config = dict(
    n_layer=15,
    d_shared_expert=128,
    balance_bias=False,
    init_std_router=0.013,
    norm='rmsnorm',
    tie_embeddings=False,
    optimizer='adamw',
    steps=9385,
)
Below are experts of layer 12 (counted from 0) of a mixture-of-experts language model. Rows are named router (the router's row for the expert), up (a neuron's input weights, with its number) and show model dimensions 256-383. Each number is 50 + 12 x the weight over its row's rms, rounded and kept within 0 to 99.
After each expert's rows: "mostly gets" lists some tokens that are sent to it at least half of the time. This comes from a sample of Wikipedia text that the model never trained on.

# expert 72
router:65 99 64 41 40 39 38 68 39 46 32 29 56 52 32 43 53 55 53 66 71 35 57 55 55 63 39 55 45 47 48 55 52 48 77 53 39 61 71 48 41 17 41 51 56 53 30 40 33 63 63 61 48 30 37 50 48 69 67 61 64 34 72 63 51 67 43 48 64 27 26 64 55 59 37 77 59 60 44 47 68 46 42 55 47 46 34 51 58 62 53 40 56 55 42 51 45 37 29 43 39 62 47 36 34 50 63 39 43 54 40 26 48 42 53 58 73 66 66 40 56 61 41 46 59 39 54 57
up0:45 45 47 36 45 31 69 69 47 45 46 35 56 58 58 65 49 67 73 49 53 42 52 47 39 30 56 49 36 68 54 61 32 67 40 33 54 64 63 59 35 43 61 52 60 39 39 31 57 55 58 37 75 62 39 54 30 69 51 68 34 65 51 47 39 74 32 37 60 38 44 57 49 54 54 51 64 41 38 55 61 53 45 43 65 56 48 62 58 61 51 28 38 58 48 73 68 36 60 62 58 75 43 42 30 66 66 60 38 58 45 29 47 35 27 60 48 61 31 55 30 45 72 50 49 65 51 53
mostly gets: "John ", "CHN ", "George ", "William ", "Charles ", "Mike "

# expert 1
router:55 23 50 35 51 41 52 41 69 33 41 23 64 62 54 47 75 68 50 42 38 69 52 51 55 49 62 40 45 38 40 60 47 63 48 43 49 33 43 47 42 41 40 32 54 44 43 72 67 50 52 28 40 49 69 43 43 57 31 49 59 64 53 64 48 59 49 31 53 54 64 51 37 58 55 59 55 38 43 50 49 51 48 47 68 52 65 45 57 45 74 49 48 31 32 51 76 53 67 64 56 43 66 65 45 61 38 55 59 49 45 62 44 28 69 46 36 54 51 53 41 48 58 52 57 47 34 39
up0:46 40 51 60 23 48 71 45 71 59 61 45 54 64 47 41 46 49 33 53 34 42 43 72 55 52 54 28 62 54 45 40 30 66 50 44 66 61 56 70 56 44 58 33 33 62 60 53 56 44 47 51 60 37 51 61 39 44 46 38 57 85 56 64 61 43 53 62 85 56 38 54 62 52 48 40 65 54 38 66 59 31 55 57 49 45 44 51 62 32 53 44 56 24 50 55 42 45 34 64 61 67 59 75 46 36 44 54 33 50 71 47 80 58 43 62 28 57 46 40 37 49 62 67 57 35 29 58
mostly gets: "os", "Lu", "res", "tis", "Pol", "as"

# expert 69
router:38 67 56 66 33 62 48 48 47 67 29 61 69 53 43 60 48 39 56 58 67 45 55 57 58 64 54 58 67 71 53 54 55 64 63 64 46 16 64 70 56 64 78 61 75 62 56 58 60 63 36 62 67 60 46 49 54 59 42 24 48 61 44 41 31 45 56 53 39 66 50 55 73 41 56 82 34 56 38 42 45 51 54 37 64 32 39 45 28 48 28 44 26 55 39 58 52 43 27 47 64 40 56 46 76 44 52 61 60 37 40 39 50 48 64 65 32 46 26 41 42 61 54 76 60 65 39 54
up0:50 67 57 73 43 34 24 52 38 61 57 60 56 54 52 50 63 52 55 64 50 43 53 59 55 64 25 54 57 68 25 58 43 57 44 53 48 40 38 61 52 63 52 64 74 50 43 54 55 53 81 67 46 47 32 48 60 47 49 52 53 58 38 48 55 45 48 34 49 50 43 40 44 36 55 62 67 63 50 66 28 50 33 43 63 30 56 50 35 55 30 37 44 53 66 62 66 41 58 30 71 60 57 40 53 41 55 46 64 41 40 66 45 54 55 22 17 63 52 69 51 54 42 45 47 48 67 51
mostly gets: "took ", "using ", "|---|---|---|---|---|---|", "across ", "without ", "take "

# expert 91
router:28 42 54 52 51 52 57 45 56 49 71 48 50 37 54 50 24 47 65 72 22 50 55 70 43 45 49 54 68 33 45 26 44 45 64 40 57 49 50 55 65 53 59 44 57 34 64 59 67 42 47 49 62 39 32 19 42 45 50 75 51 44 32 46 66 57 54 64 51 60 38 55 14 61 71 64 56 35 54 51 43 45 53 53 63 72 51 36 46 58 59 28 38 36 61 48 62 44 30 46 64 53 42 55 52 58 44 41 43 59 46 40 55 62 71 48 48 45 43 70 57 44 53 55 55 64 49 60
up0:45 42 49 36 32 49 64 66 27 60 57 59 29 45 43 46 37 29 56 34 50 52 40 64 38 35 52 39 48 52 51 62 40 69 44 48 56 57 46 51 57 28 76 72 50 48 59 23 68 48 55 29 75 35 45 50 62 26 53 74 54 43 70 33 26 22 53 66 55 35 47 59 71 55 45 57 61 30 53 26 43 56 53 43 53 55 43 57 54 61 41 44 35 55 68 48 49 53 32 52 57 37 60 44 69 67 58 35 51 53 75 35 44 41 60 48 72 71 24 66 28 49 43 50 56 53 55 63
mostly gets: "known ", "|", "Jr", "competed ", "such ", "JPL "

# expert 76
router:45 42 40 55 53 50 53 44 69 52 36 32 65 49 42 49 62 68 45 43 63 55 25 60 61 66 57 63 38 55 75 54 66 46 52 31 48 64 59 62 59 51 43 35 41 52 42 45 45 62 59 15 49 38 47 22 56 50 60 38 31 58 52 65 60 61 56 45 44 59 42 62 59 57 60 47 62 46 28 43 37 57 55 51 61 61 60 38 44 35 52 40 51 61 38 36 54 64 41 60 49 61 47 55 69 38 66 39 37 36 58 60 59 49 50 43 26 41 51 30 45 43 46 61 57 47 49 38
up0:40 53 54 45 53 44 48 83 68 51 41 41 47 54 48 56 65 62 69 49 47 25 58 59 42 62 44 63 44 50 43 56 16 44 43 47 51 62 41 59 60 23 37 44 52 45 73 63 51 47 48 32 33 60 52 33 58 50 74 40 40 45 27 60 66 55 58 52 64 62 24 49 42 53 40 50 64 37 31 58 46 65 47 60 40 34 59 56 42 28 18 66 58 49 76 60 53 68 59 45 43 53 51 50 42 44 49 44 50 29 64 42 42 35 56 68 45 82 53 48 48 48 31 56 51 38 56 43
mostly gets: "Royal ", "iv", "New ", "located ", "moved ", "ph"

# expert 7
router:43 43 58 44 30 67 28 45 56 40 57 45 66 66 51 45 52 58 39 41 43 70 35 62 43 76 56 38 38 47 85 35 48 66 41 53 56 38 31 60 50 51 57 46 64 45 21 47 38 65 47 49 30 59 55 50 34 60 32 20 62 52 53 55 56 55 39 35 60 61 52 55 31 65 38 56 54 37 27 72 51 71 49 47 50 60 68 45 52 56 21 58 29 44 54 55 55 48 33 44 40 64 44 44 46 53 54 40 59 52 48 46 55 50 55 45 59 66 71 29 50 22 26 48 56 57 44 36
up0:37 55 63 39 29 56 61 31 59 57 43 66 58 51 43 39 46 43 39 32 44 52 48 79 42 41 58 45 39 48 43 76 63 64 54 24 47 87 31 62 55 51 49 75 56 56 37 49 55 52 55 54 51 34 48 56 41 59 45 59 65 43 46 53 46 54 40 37 55 67 65 58 59 51 51 47 50 45 34 51 75 59 43 59 59 53 34 66 29 41 22 53 28 43 42 55 27 42 39 59 53 52 28 42 62 72 56 59 48 64 52 40 63 43 64 52 44 48 65 52 42 54 56 59 67 53 57 56
mostly gets: "=", "Cup", "day", "ville", "Championship", "ics"

# expert 24
router:48 67 64 34 64 42 53 35 55 55 51 40 30 50 39 57 57 86 46 52 71 28 49 64 30 68 46 49 44 32 55 46 50 59 55 49 37 28 67 56 45 41 57 61 44 42 33 35 30 60 48 41 43 72 43 44 58 60 42 37 40 38 44 35 76 40 53 46 36 41 36 51 46 53 51 71 49 49 61 39 75 52 71 61 52 50 31 41 51 64 58 45 41 48 60 52 49 46 61 47 42 47 61 51 62 48 52 33 38 55 41 35 57 49 77 60 42 61 58 44 53 46 42 51 57 50 54 57
up0:40 34 49 45 41 53 56 41 78 36 41 55 34 44 38 50 24 26 43 55 41 60 39 60 57 64 52 56 64 51 60 50 40 41 24 41 49 54 59 51 57 51 43 56 62 48 42 55 58 59 44 40 71 54 60 44 50 34 47 61 33 77 61 40 45 63 35 62 38 56 64 45 56 62 60 43 35 38 34 51 69 49 34 51 65 79 36 36 51 58 58 30 59 50 56 45 43 47 40 34 52 67 59 40 60 53 54 43 36 59 46 41 49 50 46 56 27 49 42 62 51 55 56 48 28 68 60 37
mostly gets: "After ", "until ", "During ", "after ", "using ", "At "

# expert 75
router:18 37 42 56 38 52 50 55 37 70 24 53 60 42 49 43 39 58 42 40 61 72 32 71 65 42 63 64 57 40 57 42 60 49 38 51 36 40 40 43 51 47 57 38 52 35 47 54 65 33 36 66 32 53 43 51 41 47 50 59 54 34 50 42 39 32 43 48 61 41 58 55 41 43 64 50 60 67 56 61 54 58 70 40 63 62 37 39 44 51 69 69 46 45 45 75 54 44 45 35 47 61 37 46 53 41 42 43 38 47 56 62 54 46 42 63 55 41 51 40 63 50 47 58 54 47 64 61
up0:44 51 60 52 26 58 32 38 51 72 56 43 39 57 46 70 56 55 40 40 34 37 48 69 44 73 44 58 60 62 43 46 55 35 48 27 45 50 64 38 60 29 43 42 70 54 36 62 51 34 49 48 49 53 50 34 54 64 51 57 59 53 34 61 43 50 63 70 71 52 57 55 41 47 55 53 47 21 35 51 59 30 64 47 71 54 35 42 43 61 56 42 29 45 63 67 40 59 39 43 66 43 29 60 54 65 46 54 55 74 27 33 53 78 43 28 41 45 43 57 61 47 33 36 48 39 44 52
mostly gets: "Har", "S", "Bh", "C", "feat", "Sm"

# expert 11
router:44 54 59 54 45 46 59 55 43 64 30 49 65 53 52 51 42 27 55 61 68 51 55 47 57 42 35 52 58 49 48 52 68 29 45 54 90 63 31 73 32 49 32 62 32 46 50 45 58 38 67 63 67 51 60 20 36 53 27 56 71 60 32 51 35 43 33 36 44 46 46 45 50 47 64 42 45 51 46 56 56 58 46 65 35 71 36 39 37 51 52 49 44 53 69 40 25 73 67 39 31 58 35 43 62 55 42 67 48 33 41 60 68 58 50 54 58 45 48 40 47 46 56 51 42 40 57 42
up0:52 68 47 41 55 52 49 39 59 76 59 63 46 52 75 44 67 54 40 51 48 40 73 76 69 36 28 49 29 53 47 51 59 47 46 53 34 52 42 30 59 30 31 41 46 36 65 56 38 47 65 61 46 43 66 57 67 48 29 40 62 25 64 73 35 45 58 54 52 38 69 51 66 36 55 58 47 54 35 54 54 43 44 76 42 22 53 55 49 39 39 54 52 49 51 71 65 43 52 24 65 63 39 55 58 55 70 61 49 46 64 45 58 34 38 49 53 41 49 36 41 61 63 70 66 64 33 41
mostly gets: "Win ", "Succeeded ", "Location ", "See ", "Candidate ", "Name "

# expert 16
router:21 99 58 42 53 50 47 64 40 44 50 34 37 49 43 65 48 41 43 62 55 32 55 55 68 50 49 45 45 41 42 52 49 51 25 49 51 26 40 42 53 43 54 34 77 67 40 58 49 51 45 67 54 55 62 60 39 63 45 51 55 55 59 36 60 43 57 57 30 56 47 23 65 36 44 60 38 57 54 56 52 54 46 50 62 39 37 56 35 47 38 56 21 50 41 49 49 62 72 38 63 44 35 53 48 50 64 53 54 31 45 48 60 44 59 53 40 52 52 69 36 77 47 48 39 42 49 61
up0:38 59 39 50 67 60 53 33 22 37 52 58 43 39 54 48 32 30 45 26 40 57 65 40 59 67 71 39 36 43 47 34 58 24 50 58 74 61 48 27 79 44 48 78 50 54 30 60 50 45 43 48 38 57 63 34 43 32 34 50 48 36 62 29 47 38 73 34 58 60 35 47 56 41 28 41 41 57 37 64 50 38 50 46 60 47 44 53 31 60 39 66 64 61 39 53 47 49 40 41 53 34 36 72 51 79 59 43 24 49 66 60 51 68 52 38 50 51 63 56 66 47 82 40 47 54 39 58
mostly gets: "during ", "until ", "In ", "After ", "During ", "in "

# expert 70
router:24 34 36 44 51 48 45 40 38 49 73 57 61 38 73 53 36 46 48 52 66 52 41 46 33 58 45 54 62 52 62 39 52 43 55 42 60 47 47 38 41 55 30 49 58 47 51 46 71 51 53 64 63 48 40 26 59 62 49 60 46 52 39 49 65 56 48 34 59 52 74 44 61 36 56 61 58 36 77 67 50 58 44 57 31 44 46 40 60 27 31 57 72 76 79 47 37 46 21 61 30 26 47 53 28 32 41 62 52 39 41 53 56 51 54 33 43 58 44 54 39 33 59 38 56 39 66 42
up0:40 53 53 45 74 52 40 38 68 44 48 49 62 44 61 52 41 48 28 27 53 33 45 55 63 46 57 60 54 38 49 62 58 43 62 54 68 43 53 44 51 68 51 41 37 56 36 44 66 40 74 54 58 35 68 67 57 38 52 36 47 51 30 54 43 48 40 41 57 32 60 43 49 47 60 60 40 65 68 61 47 34 49 54 50 66 65 59 52 45 42 43 57 79 51 57 58 39 30 51 33 43 65 53 45 56 40 36 54 56 67 57 29 59 32 51 31 45 48 68 48 41 58 57 76 50 68 42
mostly gets: "National ", "Northern ", "International ", "New ", "Personal ", "Grand "

# expert 51
router:48 74 55 46 54 47 44 53 61 55 62 53 69 42 62 52 57 59 42 38 53 45 45 44 61 62 44 48 45 42 68 55 64 45 35 54 46 58 69 37 50 56 60 53 32 55 74 57 61 33 36 65 52 50 57 46 68 42 39 64 39 49 31 43 68 56 40 40 38 59 50 51 56 59 21 36 41 55 51 39 39 57 82 66 43 30 76 48 49 65 74 44 86 52 66 41 36 62 42 58 48 73 23 52 63 64 61 48 31 28 18 69 60 43 51 42 56 32 41 64 66 54 39 57 44 69 39 47
up0:23 51 74 49 52 56 45 62 51 57 56 52 51 40 60 46 53 41 46 58 39 68 39 42 53 50 63 49 49 52 52 39 57 46 52 59 82 08 32 48 26 67 54 49 43 39 47 42 55 36 44 41 50 29 75 54 46 49 49 46 57 52 58 32 43 45 32 46 63 50 32 60 63 50 16 41 36 50 61 41 57 70 45 37 31 54 44 56 62 50 48 69 71 47 53 41 54 45 33 53 42 49 76 56 42 47 49 54 31 32 68 57 40 46 36 57 25 45 49 51 68 69 48 71 27 59 54 55
mostly gets: "The ", "the ", "Many ", "entire ", "largest ", "Several "

# expert 17
router:56 38 49 37 37 57 58 48 53 55 51 50 44 44 38 42 74 50 61 54 39 42 38 86 57 67 54 50 28 54 41 47 46 60 34 67 44 29 55 60 39 62 59 33 52 25 50 43 62 31 44 34 41 60 53 57 51 71 58 45 54 57 68 57 46 47 43 72 45 47 56 46 41 61 69 51 50 53 35 54 50 49 50 62 47 55 27 33 41 47 36 49 64 41 37 45 62 72 38 36 71 57 59 54 57 63 54 52 33 38 41 48 46 48 48 50 33 34 44 38 76 37 36 70 41 45 55 32
up0:70 43 41 35 35 42 58 32 31 44 43 44 32 48 43 51 59 44 57 69 53 35 42 57 38 42 72 58 63 56 39 39 35 43 58 69 54 33 54 60 69 65 74 59 54 44 48 51 60 73 54 64 41 26 54 60 57 61 60 39 34 53 38 49 69 49 57 52 33 36 61 29 38 56 42 55 40 58 21 31 52 54 49 62 65 59 38 34 42 54 56 43 52 55 43 26 44 52 57 54 61 41 31 47 57 59 62 51 30 53 38 58 53 52 38 40 53 44 47 50 61 56 52 62 43 56 38 25
mostly gets: "small ", "Ar", "using ", "large ", "Hol", "Hal"

# expert 80
router:35 50 30 43 57 58 58 39 54 59 51 30 32 22 72 40 45 59 58 30 51 57 33 60 54 61 47 49 65 32 63 54 52 51 65 52 69 54 49 64 48 56 60 36 53 48 49 45 37 53 43 45 62 76 62 30 48 34 37 33 28 52 33 48 76 38 63 57 38 65 70 53 38 37 53 45 53 37 46 51 36 52 51 63 57 40 37 56 32 44 47 65 49 52 46 49 43 53 57 39 47 39 60 55 59 59 68 50 38 49 61 60 45 28 71 40 52 47 55 62 49 76 40 40 34 64 44 69
up0:47 61 42 48 64 42 54 52 53 46 48 47 59 64 49 44 29 57 70 37 58 64 43 30 40 64 50 42 64 23 57 50 60 53 52 56 35 57 59 64 83 61 45 15 60 31 67 48 60 63 55 49 45 58 56 56 48 52 47 54 59 28 53 36 51 49 53 36 52 51 52 50 52 68 63 40 64 71 63 63 50 49 45 49 40 47 49 59 69 32 76 60 55 37 42 40 53 22 35 42 47 51 42 78 61 71 47 38 55 68 48 35 72 58 55 37 51 47 39 63 62 25 47 45 56 61 64 50
mostly gets: "played ", "located ", "returned ", "served ", "worked ", "found "

# expert 4
router:62 53 54 48 67 30 33 50 45 56 56 43 74 47 35 61 40 41 47 46 32 23 48 52 38 45 59 60 38 60 25 65 31 45 46 36 55 50 54 52 70 35 51 45 46 51 49 47 54 50 60 43 66 39 69 52 39 45 67 62 57 56 65 26 51 42 54 48 61 40 46 71 61 68 38 46 30 54 50 59 62 43 41 39 55 55 54 63 54 31 38 65 61 53 53 36 40 62 43 37 62 59 20 38 56 62 57 49 51 56 51 35 47 68 54 41 49 73 46 64 55 39 20 45 53 53 59 44
up0:46 39 60 44 54 49 44 32 49 58 37 56 55 50 21 43 34 51 53 35 62 21 48 44 42 72 45 40 31 45 44 44 31 54 53 36 51 79 45 58 31 47 59 40 61 40 44 43 51 44 35 67 59 50 44 26 60 46 58 57 49 45 50 61 43 36 72 82 65 51 71 54 35 55 72 44 30 35 70 64 53 32 38 21 47 53 40 59 41 51 46 65 41 57 52 26 29 63 48 35 70 54 23 37 42 50 51 37 50 46 54 46 47 61 50 34 53 70 54 63 69 42 42 44 49 55 54 37
mostly gets: "also", "Gold ", "MPC ", "evidence ", "ality ", "power "

# expert 31
router:62 44 57 68 81 44 53 43 43 42 24 37 51 37 49 56 44 50 61 62 51 46 40 54 40 43 49 48 56 41 42 57 58 47 56 49 50 60 49 39 44 48 30 60 40 53 46 49 39 44 47 52 60 46 51 47 52 64 49 20 50 62 44 48 62 46 57 59 60 63 56 43 43 51 57 55 39 36 38 56 46 43 53 54 38 43 53 70 54 59 48 36 44 62 47 53 34 55 55 36 32 63 57 57 46 59 47 60 66 62 33 42 42 48 61 51 48 54 41 39 59 46 63 61 59 66 43 48
up0:44 53 43 59 60 32 49 49 37 59 47 57 44 59 70 43 56 36 74 48 36 48 64 50 53 60 58 48 40 60 51 47 46 63 42 85 59 40 58 61 51 39 43 62 29 56 54 60 45 45 41 60 43 37 21 69 27 46 38 49 29 64 73 41 39 48 69 37 32 51 38 41 38 54 43 56 52 51 57 43 49 34 40 50 40 41 43 73 60 88 47 42 64 72 48 46 41 45 38 50 51 50 48 74 39 68 61 50 55 30 62 55 40 58 60 45 72 28 43 69 41 42 45 67 51 37 62 70
mostly gets: "million ", "were ", "000 ", "mm ", "engine ", "put "

# expert 61
router:43 69 55 45 64 47 35 40 44 62 68 47 48 35 56 61 58 40 62 42 58 44 54 74 45 57 58 47 54 43 58 26 41 49 70 54 29 45 53 46 26 55 35 53 44 30 53 34 39 44 44 39 29 49 48 68 48 85 37 53 44 36 68 63 50 24 44 40 56 52 43 67 44 33 53 42 44 52 57 61 50 61 50 75 49 44 83 56 42 52 66 54 58 37 41 48 54 65 39 46 54 33 38 59 55 58 41 61 48 35 68 53 70 47 55 30 37 50 58 45 71 69 37 74 50 50 76 49
up0:47 55 68 28 56 38 54 61 52 58 55 52 54 58 49 41 32 88 79 60 22 55 55 49 37 67 47 68 56 35 57 47 55 60 48 46 34 56 58 48 42 41 58 44 64 39 47 54 38 59 49 47 62 48 51 58 63 41 49 62 48 50 54 75 44 54 57 52 50 69 51 43 41 44 74 52 49 52 66 69 43 69 45 42 54 48 51 41 52 61 53 79 34 40 44 40 49 48 47 50 70 56 69 38 56 45 37 45 51 52 36 24 46 50 65 55 48 71 53 44 56 52 34 46 78 42 72 68
mostly gets: "British ", "French ", "Communist ", "Indian ", "German ", "Japanese "

# expert 49
router:42 41 56 58 36 53 58 43 54 52 69 42 58 48 48 52 56 47 35 45 39 41 50 38 63 50 44 58 42 50 55 42 42 52 41 53 45 58 39 60 45 58 65 37 34 48 51 73 45 58 52 53 61 50 46 54 69 48 54 35 40 62 62 41 64 44 61 53 42 46 38 33 65 67 58 50 46 37 55 44 44 23 61 49 52 40 39 44 55 42 43 39 26 42 49 81 67 52 56 61 40 58 34 51 51 58 52 56 51 61 33 47 56 59 68 38 32 49 23 35 52 38 44 56 49 45 34 52
up0:38 51 63 68 44 15 55 34 30 54 46 44 49 55 49 63 36 38 49 56 69 46 20 56 53 58 45 41 48 51 46 60 41 56 56 54 66 57 37 58 51 37 38 37 51 29 55 60 40 34 41 60 50 46 46 36 59 48 46 35 60 62 71 64 45 54 49 40 52 71 60 39 45 55 69 39 44 42 44 35 68 37 46 30 64 52 62 35 27 52 43 46 38 66 45 48 63 19 42 63 66 52 52 53 49 48 57 64 40 53 40 35 55 68 34 41 48 49 41 39 58 46 54 48 42 50 32 45
mostly gets: "name", "University", "Animalia", "els", "ers", "history"

# expert 93
router:41 40 37 38 27 44 58 63 62 61 51 52 45 49 47 43 59 49 63 57 28 60 46 74 61 37 42 57 43 46 54 61 47 40 35 49 45 48 33 63 58 38 62 52 58 61 54 50 64 41 55 35 40 56 59 57 59 37 25 66 60 72 35 53 44 42 62 42 47 46 68 29 40 52 47 45 53 47 58 62 30 66 44 45 55 42 40 41 60 53 60 47 47 40 63 44 51 51 57 65 49 55 59 50 46 67 46 49 56 56 59 57 54 18 51 47 65 36 60 67 36 54 52 69 60 48 44 58
up0:35 36 33 48 47 54 52 40 51 52 54 41 41 54 69 53 40 74 40 42 67 56 43 58 57 51 70 41 44 54 44 53 53 49 47 55 65 52 48 46 60 40 38 25 43 47 34 51 60 50 58 53 39 46 42 69 42 29 52 59 71 74 39 51 44 43 51 32 51 36 52 94 45 54 52 55 56 50 53 42 42 50 56 65 55 50 47 40 62 27 57 56 62 48 55 34 49 80 64 56 46 52 56 53 59 36 56 58 52 34 66 55 62 61 42 56 47 49 53 40 54 21 26 33 48 60 61 56
mostly gets: "non", "In", "Ban", "inter", "north", "Min"

# expert 86
router:24 58 57 52 23 44 55 54 66 57 36 45 66 55 33 40 48 50 42 53 42 64 50 51 50 57 57 45 49 44 42 43 52 62 39 56 21 46 34 65 46 59 62 74 47 46 60 50 60 57 32 55 57 55 60 71 37 34 54 66 44 68 49 52 72 21 59 36 73 42 49 46 42 34 33 44 47 65 58 41 53 56 57 59 48 57 60 57 53 52 71 71 49 62 60 57 58 53 41 42 50 52 31 60 20 43 66 49 50 37 40 57 59 43 41 50 46 47 56 53 53 60 52 61 60 59 42 58
up0:39 42 51 58 57 58 67 49 61 38 57 48 37 51 34 39 43 61 59 44 29 75 56 37 76 75 42 38 46 69 56 60 59 45 58 49 63 48 34 44 79 65 70 43 40 52 50 43 50 51 72 65 54 34 40 54 61 54 33 52 70 43 55 52 31 45 61 59 51 48 54 30 51 54 53 63 40 58 53 43 39 45 63 47 27 39 70 47 39 36 45 65 54 53 59 59 52 64 61 57 53 55 39 48 69 25 36 65 44 32 60 30 40 65 69 59 34 43 29 48 55 44 39 58 38 55 70 68
mostly gets: "Tr", "Ma", "Br", "St ", "Gr", "Ke"

# expert 43
router:46 45 61 50 60 71 52 54 33 62 60 48 56 52 55 52 61 50 50 41 34 58 43 33 38 51 52 64 51 52 51 54 51 77 52 50 39 29 65 48 40 26 46 41 16 47 64 38 57 42 62 71 53 67 31 30 57 32 56 36 39 30 35 49 55 47 28 56 42 80 45 53 54 34 52 40 63 46 50 34 48 50 74 86 55 50 44 41 51 52 55 39 57 29 53 52 69 49 50 43 46 34 42 60 47 56 46 63 50 58 48 52 66 50 58 47 54 38 53 62 47 19 45 45 32 51 57 56
up0:28 69 36 42 52 64 33 45 53 36 49 59 60 47 63 37 48 37 58 44 56 43 58 48 64 30 48 32 40 54 39 40 58 52 48 70 49 25 51 46 41 57 64 55 44 72 56 76 61 48 55 60 38 35 53 62 45 45 57 67 48 58 51 51 42 37 48 43 53 57 70 68 40 24 50 76 36 61 41 37 46 53 45 57 41 56 37 38 47 60 53 40 50 60 48 70 38 57 54 50 67 58 51 57 75 47 45 59 52 43 75 65 48 56 36 55 41 46 62 69 45 46 35 58 43 26 64 62
mostly gets: "|---|---|---|---|---|---|", "St", "during ", "annual ", "Born", "summer "

# expert 26
router:62 79 65 54 60 25 52 50 36 41 39 33 45 54 48 38 60 49 68 66 75 49 41 35 46 75 54 46 43 45 63 54 47 78 55 62 44 69 48 51 66 46 52 54 41 36 48 36 42 47 53 47 39 41 38 76 49 47 74 48 43 31 56 76 47 62 39 54 62 54 34 50 44 45 31 53 71 58 48 48 52 54 45 56 45 40 44 50 64 41 47 39 55 36 53 53 39 39 53 32 35 42 51 46 52 38 58 38 47 68 46 36 70 58 49 35 65 60 35 23 62 72 57 46 61 45 45 49
up0:46 67 48 65 60 52 62 59 66 47 64 34 69 31 64 58 37 56 61 50 61 36 59 47 70 62 36 39 63 62 73 53 44 49 53 52 21 37 45 72 65 65 30 59 52 50 45 34 46 42 55 63 34 65 37 45 53 37 45 40 48 71 39 68 40 53 46 38 52 43 70 43 19 65 38 55 55 72 32 37 38 48 47 39 54 38 46 41 55 59 38 47 55 47 55 73 47 39 41 36 47 61 65 43 46 27 32 49 49 36 59 62 56 55 42 78 31 31 47 81 69 44 40 52 61 58 50 45
mostly gets: "John ", "CHN ", "James ", "David ", "Robert ", "Frank "

# expert 50
router:61 67 42 33 69 52 53 68 54 47 36 29 61 46 56 40 42 42 52 69 69 45 58 62 53 48 50 52 51 38 42 53 48 52 37 73 44 60 41 52 47 49 56 54 42 66 60 32 47 34 65 55 50 68 52 56 62 29 52 62 42 63 55 37 58 43 44 35 39 74 46 69 55 42 34 51 53 39 65 43 37 50 71 60 70 46 40 53 42 63 42 49 63 52 42 57 54 64 53 51 74 54 54 56 49 45 47 67 39 52 57 61 54 53 41 52 51 61 40 56 59 53 41 45 42 49 45 47
up0:50 73 45 35 33 30 56 62 23 53 50 44 52 36 60 34 48 47 58 57 53 48 57 52 57 58 67 66 70 59 61 43 34 63 58 45 61 47 44 54 47 60 49 56 47 33 37 67 37 62 61 61 50 57 43 48 51 62 58 46 48 57 61 79 56 58 55 33 37 34 41 60 77 55 46 48 49 46 69 48 37 45 54 29 33 34 61 43 24 33 39 33 57 66 39 53 58 53 55 61 40 24 73 64 32 43 39 32 49 70 55 44 33 55 62 47 39 69 51 35 59 44 57 48 41 54 63 32
mostly gets: "See ", "=== ", "====", "the ", "===", "====="

# expert 19
router:32 74 57 40 57 20 57 49 53 62 62 29 59 51 47 62 29 29 36 46 59 37 34 53 44 49 33 61 56 56 80 43 52 56 45 60 49 70 40 41 54 43 55 47 51 55 52 58 54 42 51 40 45 42 45 58 46 36 43 27 40 51 54 39 36 33 31 47 39 47 34 57 54 47 42 55 43 33 33 40 60 52 53 55 48 38 53 50 51 53 62 50 68 51 58 64 32 45 38 43 52 58 51 50 62 45 44 35 58 38 47 43 52 66 55 47 50 36 58 42 50 32 44 47 51 54 53 42
up0:55 66 43 54 60 57 40 47 53 73 48 57 48 31 60 42 63 47 36 71 44 30 41 52 56 60 59 58 45 40 59 43 64 45 28 45 44 36 45 41 64 46 40 49 55 55 55 38 62 46 43 58 50 63 37 51 50 43 67 42 57 69 51 42 53 72 46 69 65 55 68 74 75 52 44 42 42 48 44 58 40 49 63 54 48 56 44 54 29 35 57 43 49 34 62 56 33 34 41 50 73 47 42 34 53 36 60 67 45 74 60 34 50 50 41 73 42 63 51 60 37 54 69 41 51 25 46 57
mostly gets: "ara ", "species ", "is ", "kar ", "ala ", "ra "

# expert 40
router:66 91 60 59 55 55 48 43 69 41 65 59 53 46 57 54 54 38 49 57 55 26 52 40 46 63 47 50 65 52 56 67 33 65 60 52 57 41 55 49 41 58 47 65 46 47 53 62 48 64 57 48 47 40 38 70 45 54 75 63 59 71 50 66 48 55 68 46 58 71 32 68 59 68 49 56 56 48 37 30 44 40 38 35 57 43 48 66 59 46 22 57 40 63 57 41 54 32 59 35 36 45 23 57 53 32 36 37 63 42 48 35 48 74 46 42 53 52 35 42 62 86 43 57 49 54 40 58
up0:60 49 35 43 32 16 38 53 48 49 42 52 42 53 48 63 39 45 54 58 49 55 23 47 42 50 24 40 58 36 45 58 70 50 49 36 54 58 43 49 42 70 46 32 35 43 31 51 53 53 52 48 74 33 68 46 64 43 57 55 52 38 21 45 53 48 61 63 50 49 47 59 64 46 40 57 60 46 24 41 37 36 45 55 40 35 41 50 58 45 49 23 49 63 60 46 62 58 34 37 51 57 62 35 49 57 45 50 38 76 60 39 48 60 74 70 50 39 32 48 47 54 58 68 50 39 67 51
mostly gets: "she ", "He ", "She ", "he ", "they ", "who "